config = dict(
    num_hidden_layers=10,
    hidden_size=448,
    n_experts=16,
    moe_layers=[0, 2, 4, 6, 8],
    normalize_top_k=False,
    balance_loss=0.000988,
    balance_bias=True,
    router_z_loss=0.001,
    vocab_size=50257,
    norm_eps=1e-05,
    tie_word_embeddings=False,
    optimizer='muon_variant',
    train_tokens=396500000,
    max_steps=3026,
)
Below are experts of layer 6 (counted from 0) of a mixture-of-experts language model. Rows are named router (the router's row for the expert), gate (a neuron's input weights, with its number), up (a neuron's input weights, with its number), down (a neuron's output weights, with its number) and show model dimensions 224-447. Each number is 500 + 40 x the weight over its row's rms, rounded and kept within 0 to 999. Numbers have three digits each.
Before each expert's rows: "comes before" lists some tokens at least twice as common just after its tokens as in all text; "mostly gets" lists some tokens that are sent to it at least half of the time. This comes from a sample of Wikipedia text that the model never trained on. Tokens count by the router's weight.

# expert 12
comes before: "9", "0", "8", "s", "′", "th"
mostly gets: " will", " light", " Jackson", " news", "eng", " News"
router:497547542510490499473477529561561516470515507498543529550456498502466517598478466518465494531538536554488494516406442530505585565448474455480477495534489540515472485508495535479494492498446475537561565470452488495567503544511522528430505491467557521529471541505442455436489517513534543394468489521508445523509476524512499443458477489496486556480448502494538532486585497543437579424488543582462497516491507495554483487543528570478523520566448613471535518475541465553531489568497541469463516508500504508472449583571511517450415597493515498510474531559532492508524457500486481473458560491454566497533458480502489468478536524482516476526439500497545441518406496489473409444410
gate2:471530540533502463569467538502486554477512488475461520494534521511487556503481510514509512501496531548535486468515451480535556481502563503519490542489513477481445505485413498483500480516501487507553576582459482589502456464530499525563518518380521496467492546509397463595500538526456556547492543481519481494477533536523513484477485452517464485482477492451516432547537393447569427516508454498509494498464474505515569548423598561447479472434470508562495412489554439547502501544507462492595393444425520512545543538501517499584516514471462474506496523486512482633546475491477489517496501466516522467504505536476469544547484435499526529522483478489488460527495563550486527524489
up2:500487484530562413495562520528470541500532479500510458552528515455475516490493588453470489539511566529537524519521453454487499447513461482484538480428524506459482540560475596531461506476565517536468489381485458456476494515522503390556444478491480491498461514462448538490542516570416524541557438524499476454511582476488502459549437502523525500548454461459501469514450487432498501554513506466475486516522453518486490472489491520444532535530539451493468447540542514571481464485541526535564491521425503493550499490464608420548475521442463391500464518449523424565461463584421553527495472526562514506470501518498573431489549489508511517512530478446470484487501547566448551580518
down2:489480499465535509531559504512570487513483510500569467583516505518526487407521592513492530494500495484527484514600612550450477482542517539536551439508468405558534524484566519482518501491474493505501547462494520463525444502526469466514512403474410515555433480507483505508542521491540482559502467511447537456527510506537516495516460488463458539542514503457500491488509463498498486572502534532501465522518471495476504453401489501516518510521503472536501466496515468483496512504559582431526511557502499546542529508452479509512504479511603489509518513506558452542518473491439460493555512549561552486448488482566465451574509478500463524474527523501423516456546487482505514449529
gate3:590497522528517441520555501513466512480499492557497522446476499589585502503501456478513504510453529513481452496541446554454578468487505567478568527491531508448514555481476530530459501524492525502486479554422482486476472529504518479476470443592518483495514466568491524497524486377530465439532498530522465533462463496533537539477483537475462577468421536482492489436477514496408474560505480469445538502504490527571570507508470548476557489495463439492540440508492595494493474454511397537532500564536498528514530507561435508586505469417430399497500479463508495506515477497524513507460498457512505462492438446444550560471496513467513489475531500548530532516539505465502473465517
up3:454435551509508484545519547521467526548485563494482507428510456564537526512426507500483489529404497498459490515517519528524510508557461562478473564543436450457460586446416569537483520508523542500479531494546533518506469489474491503525439500624547465522487499494537480535564506520488439514492569425486522531463492466509419490479488581549496601442480479521484510476541471521422512494545415552492534505483466494554608484486488580485483498533490501447445476502458623487441480567468453488472477496528486504509469503504442531552552487463473385522451544444488450525533562475478503521463473512478598481467475485539453539458513552508570444547489527498439556579514496498519499449538
down3:544545492457530472521455491464515466496544545605512523432418531431538485482538488526431498506493482484489473515512463508485469491502474475540493531556551486455507502486500508447590532487493479481560483476476479504464552482545577501584487465478519518518504476535502472532515491474478501541407470465526521496403542549509539468470464493496582537508480528489420387520537454560531578518504482578426466521495508452461484513572490513504577448466454506469487530517489473484453436482463488448510531468435500487473451503524523500511551445491467431549461479535579541508470464437462504521456513501509451488527512480521429537482521482542492509499540503387520453507468441523540538475519
gate4:536453460478423447539482502422507448472495560481509472545500447467504493507596511502546513516504483491489479483496455503448538485492464508528551526487467530517515531489568489525518627487544480534518523535448465526453595498484506501487516450523506464593506411453534511521520536566475528506523570482502466541449532402452542499464485449486443527542509570477485517513511485493423563453471510439518439485474443476553535550489507529506529524524512469481450472506515474598538564508498512529559566487590502488606490458549506489518429504502603623453548496550471427476495486537440551471477507463459488505513511507524457499412501486524536520490497505478523572479568493561468547499511
up4:507511467553571503489498471512462525455449495530496486562483487524461456404495492514507543505573505499476480466394472476510522518409457513500564464532553496502513466542479522544597539510463589493472519464508468568489608479513523484532465464528486519474488464465510491498575540515462535417469525543470577475521581471535555578523522483543552484544527497611420546538515504474476600476546444450507512419492497476494497563517545530414534513498467429448514474496498485540557509478422513484477524459516538600543472515526475566467522440533545449487523591460509515456535474514492481495480468510587497454558499559490465564530557450499465496521530502459501538488507541509461446499483
down4:484519537461472564568419499478511451466535500548494458500462497486481561489531536478484489500489512411551445541506470476432489462432451501477525433487485528499520430537449497505524483528446554519369521480520566533517553528489424479510576501515487477466572548497492537527518540444545576510567497488486542478481471557468508544467471461484561529543496517552557500458501479414464445521538556477489493511561517532466437498492513430510503474484530437542482536529548514539475514550487516543494541489473533443549451469369477403494554530527414490510520467530531506458474482567475463506529466475462483480560531537468549498486523492496527511499565526561533478490503516496453521516584
gate5:474554490516502448460524523518534511578498484499464499436522523470531438473506470532507464505504509507489494439540523559545542571431492456567468453532486527504475579526577487527504524491511504466499576482523460472458493495478528582492565486472519515436502479473409470468508501518423444537513433527477498552487563463487541493466491497446434483564466517437482519534503537546449434461530494515539531460473474499455505585442508408485549452462525540505568487591556521461523388525415537542517458559504496412539478458456511501545515547524493482485507520505461527460567569549503532569424488478524443479472509553528529512513483549543427500513464539541465553505520508488493426504532
up5:480512570554495478450537501470472500559557533513431497535553452454524471536523459473441528498419475496560468481463484513506543565513515522496486581519529516480496548483557443567466506517558530520576551493494489555500548464447482478514583459482494567509522511496511418582532519510517508490457420484538551526555542507486523508539547485476551504546532518545478533524521514573597431553540466506432474612430466508517439507508516456527499438415556537578526528446563479484444493537479503539522449470506511480511482481504487489511532552482525503476522480482413534487495543566468553489521548403482495411504463506477555484548505569446434518520484460511616512476488494483552447550497
down5:491520402468585553454535533506458454485495491520553483507489536462494425462470483541547523499479518508508460471560453525472459490548519418535527445527469570524462439427519447479525567443514445531463565496469518511498501467547490446507514480513515520457570477484517522526486442485461512518448519501495516496462498591537514369475529527500440574541546505432414555448447469492497463522501504533545533469517524550490444536519455481573505395577482494545441462519543553500500491455569518521548495492438557504524463503543464380489499549475507450504553478514534460487501489474497443529409516483508533479410549447550536489543527547451473410482521461455541503509431479487475478502528

# expert 3
comes before: "2", "1", " was", " is", " are", " were"
mostly gets: " They", " York", " man", " they", " cross", " London"
router:436527553556548483494529474519581467510486414505515578468440436473590497473519490447472505551536540561512533502480512612553510570547588482455446560494498510452473466548488538507513500524469471506475566399551537440486476467543462484480484447540481481575483540528445508486504575521534564413470473516526510550451508482479529510529478490528503575480458477521474456475557451522480493436480560566546482461443575498488503466476526551441516515512552584477496510502516507568498498530485518505465467562536559515505483532548577556481450464480477489569505521517450489465543454547512507470493477474479523499517595508485459560474489467484462515506450466510483442513450502496485466444466
gate33:441474456529458488569430558528541509496539505479549521527481527501522432484465435508521502506469460581489409513511451474543454499464453637539476532483539517530461482512584526477461487500506551541532466507536482474573533541584495550514512567477494563555494522489492538510557455518520434477557504440529496554506449447483507526452565548493558494389478557502442560565576441485501590528493474568544499472553545482470462509489539477484499456436432420538536516538523498507502477501430520441489515523598534477519464481457461497474564517475553602440472476503531485444478448539508567491515526504455520568512456530464531466591514472528541470480482499496456526554512558508509515501538
up33:470478495506478442429453470482515439504496488528466476561443528456529476504536471470486493510501546515525485435515508444506440452542531546482433551489498525446505582440524521471542511556490482568523523539459478515463489541465555502578489506508467520499605492466479476488527408505526474492471500496430528536484502514438508474539517549464458485485472515486543518467527487532488541488474466524484541510491526553498444519550499487530444539425432516552508620461542480416512514488496511509523540513535448455481466467487430504518516487498513546480476366550415496466507450487475613564574531382480552524478490478481494529481457492525441531576496518535527523521430518548473524503516
down33:540576458493427440481472471536503354527474497473471557522491427508591449514538456464431496481453517475532477496504476530429507495509574457466526470461540448494479497456483495464459432473496521545504499486486457487539505513499520462559538553489432496475527444506467505501482487470595430476518513524551467496499451538516442419510473480449548485510425520520497539468513519584526563535535575490512519552519517408477457453481485513483549537461469475541594489474459490480421506560442546533511479463476502490478501506538502490565561471522553507537456458489520527511512517515499504416495494521486518482461434530545447508480493496455558482532541550470590528558483509476417554506564
gate34:504504444482515470513499481458493556522497540521526469418498464602466419554490511482480485468530625488474473423492546567473519461475519522508506471486473554468528508546567538549448544544457496432500505514549490547470476504560458570482573529538529444462504480458492436510486547503456419545547486511570513553529522459451513585496512558481455504476462500506446486537537501539516511518511511570551468474497483494526475463513541502564457509459492542521475569535480577530572490497520486448462393490507543517518461465481517533488465586399457512519436494521458455539525508556485441532571535519462451495490430518521565510427434536453480598546458436430584505440469488486487534462534
up34:471511462553530502545507496495480493520471475522510503518425513593486508455485470419476513474540452492530518487453580468432573595506517488550535469494460570514570417545537456627495460486500520545472559438467479483416506555486523569523493523534455483471520500475486526531482505456469447576499500516476543459516449432386512494549412504479505517533550478580557553548526525516514541529484498478476501425506451536525527495572527460523478586530536488504502508532572509552538500514450494520568444522424524475517458413551513455523507580418521420580470547506537412479502468522484418520509504476508455474511477498512544533512547449496511530527521508415492548549496513493464474508518
down34:513493496444520520450445537522505448482546540522597453564493470439420488430511550571552533461434482474459447489475461503540438458523510485526515585627548532529461524475472476472493502447477466519575534558534522513502493539426489512503542511515557493505463529479546534469499485415509516486457371446542533439407470503449429452530522517471528476476409519526548488452529503485512535451527481563581520505541503499455539501530468510474479518527482456467528493467518493462522491494524515396551487520471512471460540535458495474557475471496510518521510460513512530505456476524552495476503481485461478503541539449531429496455488510421472509485548529516488523511425507498567536479444
gate35:542472513545510523475545549523527464537544460440514411460488510498451470501491552524470493529470505529513479548567459516497522493528483551484494504553491494478539534521472473479525491493511596490472555550493515483504543495473599408460558518475446534527551584510544558565476517480514529406601540470461529483529537452541475494481524518499423434517563482490525491522493632506589547526499488525527528495546511537504493453511571498441543520505509408480520468433502522392522475566432452577523426519515506502510447495538512475551457502535543528545517562541514568526507451404471468472475502505552493501504501480489467447608491510567443503525510503508527421537597461476488436521494
up35:439469494525465481520522565499473467514495412512502489494534513542452463517431592469502445574461529517493485504521499540447458395552506563469511516505414520539520482515463468470428458497552546484570492534472477549455532572544536473477525523545476496598471498452486490528489512498551429542436530505444481484482541451535454457524421487479515524518444411514495498528492508492456546557532506456440463478510505537475531506538552448548520498528528519548472530491504550520587540536511512416523491595579594513461456515381531524433519459566495516529544447482524600476570470445439473514500452542495508453532506495502513500530441497481485548499514500505491477552463463458455482578511
down35:552496537581482526398418494435584513411471608569473527478433547487473492457438461549482538484497456532493541576506578526522439480532498465470535569477488507504432502524536430500480522453546500497499493523458494487491521532495563475457503482513541449434557451498512544469449493511557478550418496522538475473468558491465490452491519540497458485453462467495507484540568451541550489556523525519502591505563480471452517520546574511504522519488527476463482497487458496549469479490524529459504511475531477446547501501479492557462562518535479520428444468431512514506530512534516467555522493532636572500512512510509423452517496522476515466496470483536569544575550428512429580441582
gate36:469572471507473578496476509458547436510457502453513508497505462478565492534518557611513518521518467531511463539464582477517531471541552548482542473500511556433440531527498502497479477527485528494530515462468508531525489541448468564470491466515462530483534502517520585498561512543454472484514479524486530514560428465440519438528513496458442507533505465486481415436504445480520433510469505511486461434463493508532535534484606486506538589452437454593559495452497518428487485448632506490498533465519514568495530499474455538519505457477520537501535494481507499506479510456488506499523522465527482555456481478459447503484510448512520446516546498518511567490534448485510473472481
up36:507498529483527599575492480524445429514507555482500463521489510536491547446534515508490505518520517505524503451448615529442460546520469542430436457607492475497497428493465558477498522484465532528536505385588548554502480477463488597473439414465501459494497522466489526486488504508512544468521563516564526503556504571510515507544458520482448494509524529519503473533527474530488548498476461473528496442513511547548490487550545500481553494535467446514517618395426571432499447434519537520501551519504462455492470481552450513502515543512524470469504458474584451485472466499417523481482500484533530550500492440532451548486512497513473412507499469507435547517485490478472537464478
down36:494460438492471505504547555511455487530572514501546522504507495477543473538425461450486440508537418486588453625484448513480487498457551512522437518425501502445483557526469458471497534505526446504506541535557463481507538487503468473569458546560508440485501362485565521477540476497477531505480504517533480451492474513465496552458569501526555493533439442474541479498546511519483505575545521525517468517461583539496534519543509478484512483494559487511554511484475509480473481512418520478541507543492542469414478433513476531488524442483493504530449455497464457565492482526495395505545464469532446517505514496571427497500484548476509518518498505499537545449550488485485512502472

# expert 8
comes before: "|", "\n", "-", "==", "The", "In"
mostly gets: " Coordinates", " months", " Synonyms", " Years", " miles", "%;"
router:534460506577437481567503574463476468559469446512499568515471475485602461527540485489510518501528552511558463479529519572514575495468587470446568515506463480439517478491489435503533438587534473492555460388580514471538489505495505472454450529480513543541484483502397575516502585523519462431488499496547539542506497527508546446520503557505519501529420508504470494410553478512473466455521489469491489500458567532531540421473488509566491506517522561368443534510536522495453604571462505487416478488543478443538582547555444473535512547527538511510501503585435478488523473466540436501519499432476451464520481480482562514494458458563460488545408503455512486493478528480580487452507
gate2:539449472483483473510499473424418497505538527490501494461494501471512470468533486506473468430475540504413492459448424471421491438484484486492495479460513534451545477455612463519472494498560500418485463453434495447570472498454408525476476518426544493558538524529538494456466505516479551496533473493506482510453553467543417479498529492513524501513513511384576477532509571491497445529502493461441543489444519460472509523545489445454522497574505531525440416564447514535468520511515472497557380482470523518487487511462540577568519520514511593570537506515563502479612474530419536499516515473488448491477574478460474450534499467532485480425522551470479521558484450471483521504477
up2:489497499561475542584530486548440456508486454473498509540525521474566486433544517506524483476469496501435548577522450439477425532540473457531476454529571458482453549530509483509426511450544526446540511435522514433486558457522489556501483461506487437560597441443577493532511406473498487460495462492511514552485451540501508439561508543476478464530496521504541587450529494483533494535536518477503492409481519446514502544464484500494541488585487473494501396593456485428464525531508433460535449507507509548513519555471513555479495555494467527453523484540494388529538500464428468436459512530531476460481510501441541524517511485502521558488519479508479518510478500394398510550461
down2:471463457558543519449511462592447595583407465463555463543574555495577413415582454515578544454487552438496491563480460457489480479507508486551517410528546506496484438513517517490449467459528523452491451493582484537506467528494482549536481546500512442497529495501573529522516563497510489448482522562527527488482542492482454521476436454487507498515458550428547514469542472480441532482520596502458487465427506523464519533489467506438475559540518484517503482586475475504499435500518479524532465504472536568391504590472523492463543551488491454503558568562571511481463533493509494515533434576488562585532402525534466436492483536487499455488500495549531512481514537485516499459531
gate3:451497559513531451536486537474535511504591524476485502465554540543560442496457552438536519554490475410509545536531469484533462533551494515530497562398456486467502488413461524543486455467511482441473414476561424486537518486556524499512508525558487477524526505525427471473489432544522539546533553453487463484505443415458536436497514562496489552500555505468459488513516500528553494547477493549489477465544516447512505540484538504493401472499580473482472487508515479534492622475506514584560481487542463481508492463469516465502476468489481576458567517481508413553478499494480481374557508490465534513512511486492534441514498453480533481537575576541473443487443575485510525488558
up3:467495528493585510513497545487546496521555554415500502484522506507512498551494481537463522523515452380526476521532490578539516490521539578488521530447462444441530495474445537538538449521522510420520518490559462548496459455519556566487525498533485461541593493455463493507550483496516521485438572474506532503518464535511544507502570419518394493505363540495551544531513552489559422587503485589451549547540548485537538550489498568544544498441491522494460447595565522466549516528592500566523503476492468504458571519498550514513451479547473619516519479472482513529445504529473495457504537491489489527464453551516503478544564495510488492482515500578514535513451488517469480377530
down3:461543488503487543547555410426475516526487479516507451512477519435512499507496460532457513502418416479503510551491529547510518494503525532494500538508450488549516448489430537531580586495518563435538487481421530522511494504475464460513482549529572425502502493531496472570485500541490442553459494470498449454381481521552477478555451535452442488467524475502443380498496487583535435540543499556495512512511507474434476455506483475526596435422499514464410450535471539510412546451501510520570500518565487563469524401477551445483544544481556553546525494559488494423447527511484533539530474457483483494423544463522477553517403519534519543449495516490540486487496497509383506478537
gate4:483505413530498589515442479407481476462527527488478525473458501503433447498510527483469449466508554518547445467440502498485482491503540598562549513481436478499451492566460514544482442486448519483489525542450499431488526452537495573512523530519520519535576565475478516525534474501418511447533504534549443459451541490502490480500472490510386500493556482546442486518500457485496415502534527491502474495504514439406516461521516470533467525527524556515520411472501494437499474477586506492449520516529508539501517560506548454556557520493453562491514447569485447448533472489501503482534531466408555417473456517473486515494526547472554382475558570533555437531443543478485488497398
up4:440447459608494547481529433471493540458512526450467520518502484509461595444481513468534481570491485501483455558474467554488498513522572579579534475473514534460504509507450419571578471485473474500515475545448510477523566518516481429468451501511528486432556492485458511489476485459472514476524523499544440451486531542470480467406486461502542567479563524539526500531512542507444460527448568504521520568561494509452479548449592466492438530517543498543520497468422507557430459506504482459460542517580538502514460509514565560519534498572531528401482417520510496462516504463414508525528451481486490431456500472532519485481560466506563518481442505477455473522508476470479521520457
down4:589499477504534451492509450501476488480476432498478527515506518511494506552601560519498419479473501507472490560505467411426461496496500505530515485540494501534428455509436459480443500506564555468480511495483471560485455456539474476510485498491518553519465463528486444485537547534482509482504494535501542487527518545531472454520480504528421485523456475502522501505544511421477540573480512474573536483501457469537458580525504523527461453501488484570538476591413463446491498512438443514414513530507534546449533514511541578433492449571508487527542504505565470537487488544538541545581428499382521483462448494515534446509570443517476402515535495527555481606543525495519465521536
gate5:459479409491522467553479498465521484456442477548524561533512517552455499555524468451569537538522515490488505517517488468426562505511441498484491487477578492527531526439458538511497465529429497499474511551536496420529489471538506543513485527476454510468486480454578478469479503525550537445430460498496509440553527530511537507493598461532521465489445468516501539486506461475543508511533452469454539479541468455496544428506543423478433447461525481539521476600548490506570482486519457598495534509465555529533519506499501414453606447548493494526503478487522523472532514471508476517447502461536481452501517474526502498438554474534436578452498478565502475392532475423495550465505
up5:445445506445550436538485539538552488519557494552503450563531458517446518577470478480522525495501523497515494482531457549478490507549377503506490470529524493480465497501467512497491471547546514533531480541585492494509462482504471540512566520516492455481498536491537481469467606482537469445457491465545493487536501545398565532435491457576522456466469555487449495428505496483537520511485442479544541517512477470512554537469488489502504426474468486503497487474459473568580449547421450543528525573538539539523510514415543520469521514556485493525483510518577558486535551488505563455488484463443489483514538527517553456514485463512463533514496501487475497459490485444479482491484
down5:479515447464557552477559467504471509492470499460460480493517490545515551516450472496474494568505583565447590514604491580539503535509513493544503463488409431476487563455477517460502497483515512477468501441500490478514529549491489499492508443457503529533475495459507473484490501429504528597553523492533512454510516498589509513543511464510570431521512543505522461440474568519470476504475494506507434445524594452520522521492520436500550527544540485456526508501487549481502487555489457523459567521553462486442585507511490489462493520530486462463456545576431489496482546481499495457543466422544521453487562457480471459483535494491502489489491555495569582528510496572572572523500

# expert 9
comes before: ",", " and", " of", " (", " in", " as"
mostly gets: "″", " able", "per", " Family", " water", " California"
router:474527504495539510524528566460483513584482409510456524501504512515518516496536502503508518467526477574475553495424503550508539551553472512532407497470512498478549440484506510506561547503468539481487470470479477411525534431535485533439477452504512479446498533532406469447517497505521559435480459520511501545509489519522479496446473574573467504526481474463553476492495521470481494458471496553472476483466495536520542512450498499470554521540496643480546484493525563541478573599466504496565500525486516516482478485564522539517450525488464445521498550567539567482552406435532470486519530474569540491516491518466493559500481591451483538550517506495538579522494471517493430414494
gate1:493484455464475493466489570498521509531527478462525496506453499490536523514492560458483511440454524502456439522474507525426573453505425518545447496512487515588495476525522551503422547550527525538541498424528495474479494479524501537438595624378518438561519490499543503468466488562424518507476489509455577554490477520504525460466516542498461468492526443399566502454553539515486466531489535458566536529491560535559394516439471426456491534502465459612471471497528534480462484480571564510536468539549455516516533445447460459552497466526583535501564500510573574433529441510459496525545495421530577426508554537490498533488476426489492517477454463507500501577495431494544521494498
up1:486525435514450421493514567549513410509559494542539550527477490538528570507440520520475551513490523506401498518459535470489553514477464476475435543492551613539494437540495505483490520428509577561488517483471567437479520533546499493465561542494538436508522498494478530506499418503498516538532576559482491450521554480521442437514534472500421458516507470518570495451485507619487485518555494440561509502497497453560478510443450489497422494488525466561517485466437537589445507505528469546520476508513456433486480511495479510541491487498538506478577476485595542481525485464494477512522475467452539481531578530512519521476427430506500541512472470481498495501574453563576521490530
down1:503485497486471544508457507536539503506460450481510517483599523498450463514438506595491499491442484526449486529433520444525514530497507485477461492511448559519531576495434550505527532568486507522508433513423514507532456502487500517514583468530497468420523519549494521568516469417441415504532502594479527495499534502469551544529457587516534487538442476538567464515522545470509509430523492407457457486500494513556548471461494552533493490527523488494530534547369518457564485473509491482451511500573471554531480437492572516496511440456532550470507468448634560549494527448523492520501510506465553408450423494505482433472511547538585475446448529527471544461463558430463486573499
gate2:603551561514573510511457576510538478510565603503486451528502501541489539512496518483495466546522562540558542496497555462462534445527487480646495489524559455512438487437510500481490528489479455501510477503472483575511439491420481515478303522426450535469502522486451566493523540482556473561529453495534502489517481505476478583503482512504371522505577492452452454502527468512532492531549493456510478519528447493543505585508522498523474558572543420547462475459460523513490473519527473514496474484491483507505486476530506605497458539501596482461434489523524460444513528340529492407504515508520534587581497482452540526479455442474467547497501482491515506571510511505458565498497
up2:540549468518518548486482546460526467508549584537512493566530477523459551492489535506420425526524540482493581497480519544537502523454513526492449495489560504499426486483507504538495537436510423565473461557423552539504523529466501489514423558486484496542546495410419503501511540453541545462472530438490562477524420521448459554523484452530436545506534527492489459506522491427461497511533453492478533463530456537443517485450519523476451517526546430521534467523491503444480443487496477505567524495483523530484453452540510552525498506538535499498392477492435520412505482502484497541529594518449612549571541519459524577546448466409531479542509500546503507508514520511449531489556
down2:450515490503450558489566555512558479447515482522480590573526536535495609512515449499511509496444507516515425447452510518489442501602466485452523486499470485594544509481461517507418543554507527474479458463486461550515535490551424443536404484553476479505520524535490512505502481497450530495516445551491458557531470525509513508564494533491496485515521488492489468502526418450586500537494520546554430563462514511543494511532471468559499517524446515459612513544511437514458498484461503557440448528510480474486474501459470544434471474489488490439436476459510462515486509514470533441496423530495490507525450539524485505512467449453483480551494490457513483564501636507431516438438
gate3:444471544580560466517510489491597509570492550491532414524453532508579457536553529572491534509563508501548506472387527484452505506451550552507434434498454463536509538526505597516523558498497549548441478474575546516412492469495427486468573547493561485497475496519483569500497513420574474484487460502578503571521510502525494410464521487473501461492427481520505497518495583476460555531438527415504490496453576528488493535497516448509471480513492479464456449511480483491480520506473489478489500462531560515500515453529536474503479502531508512457592444524521500487472430504499489388530500533465507468499500429510526478460465442505572512456555480500536498541547480472475534513536
up3:439493421429510480519468485522548445456550500505482489477476462479520550546487553531502550468546417532529474441464495438474507475443459498500480485501435526527521538504528503537458487507570512503421472512490527514414503445507521477543443479502466496473532460582510576575490561482539573490555373481482526477512512468477520496472492496516493405441486514516516544564584518453478481519467484492442427474533461522377512420540519581486502548515527531489451514425564542482493452483545518570491506509474580489538478535491536470481461518498501550504430554451515473557476478535520475495536514540432575531504529501492520563479562491475517499525580534495483449518502457454507459527529
down3:456556457485491463471489520494505543516440527528460525473584476532491511522475557552454484512502435469550486501471513448432476521474466455426579478510542495535444484521504543522481420533524467508483509540572516489456490469455532488532576456444541512508488553500477479496514495501487499515515534470498506487505508523452576402407482438543518488517486539459542508490518502503552475531430482462486551484495479550453492472476445549506492491512500494553478493507482494528469465465479463545515522472517415471539497557532529563487471507493533521484447561440463556543536467527496481455379484577530500461502489475531545518500512508489526511564449476463507487491487540480471431450469
gate4:511505510500517494521542541576534517511484433460546482531492505526533433508459541488491525470482540501497477539532564513542471497421552502505488457469513462507518536512471451439534482543436488542517522511420491534528502512505407545498460386494585538514486522511493530509477449449546491527541487465557480461539586451494597503472522469496488500497488491498508464509440570504462481504476397495440493429527519521496479579545539506531472568482453495528495450446560439453515553561497466483558528505467567447492485531474454460515527505480545511442475505492505516438438508473462507449434465511543512473469494473462499461437533512461532542486564461523441527426560550442525531553565
up4:591553521503498519445455505590583413543551511510448471506544506550530498473543539521510517474462502517534482498548518563492495420467515520454402475479528464553484498609489434498518490467501488529470521469481427539514514585411446490466485454464584608491537520544507496530480458474513492499597515452566584477549485495482556406477546511521496518455443460449509536551431430469466501451467495547495511421452475509510510528522498537466468557482426465591542485471539390554458513506433512493553536496500457486472496528468488481484579523514529528499473516530488462426468463529427550454474583510481514472496480467503424486424475553515493521491495480497467563498510563503545558552512
down4:439481526546501487473433390567427460484503548566512509532605449467455523518497549540536572460474426509490545471482433521500512472534547416483453541453500480502546540501454476508491495491491423512467527503522525448494499550464450554485565535490529437528468528434552527449603500473479434532431486492485468467529558575517507511500490529569502510494515449551477458552472524446508430573500533544506494530495513537543461488417533503521518510544532488497446541543537561505473531433476483487555534552512506474466479432507450438468461523495519540483424506528451563580484577499582493509533560494499489559481538503542458498488543462546485476435457473532510446506489486508489591535502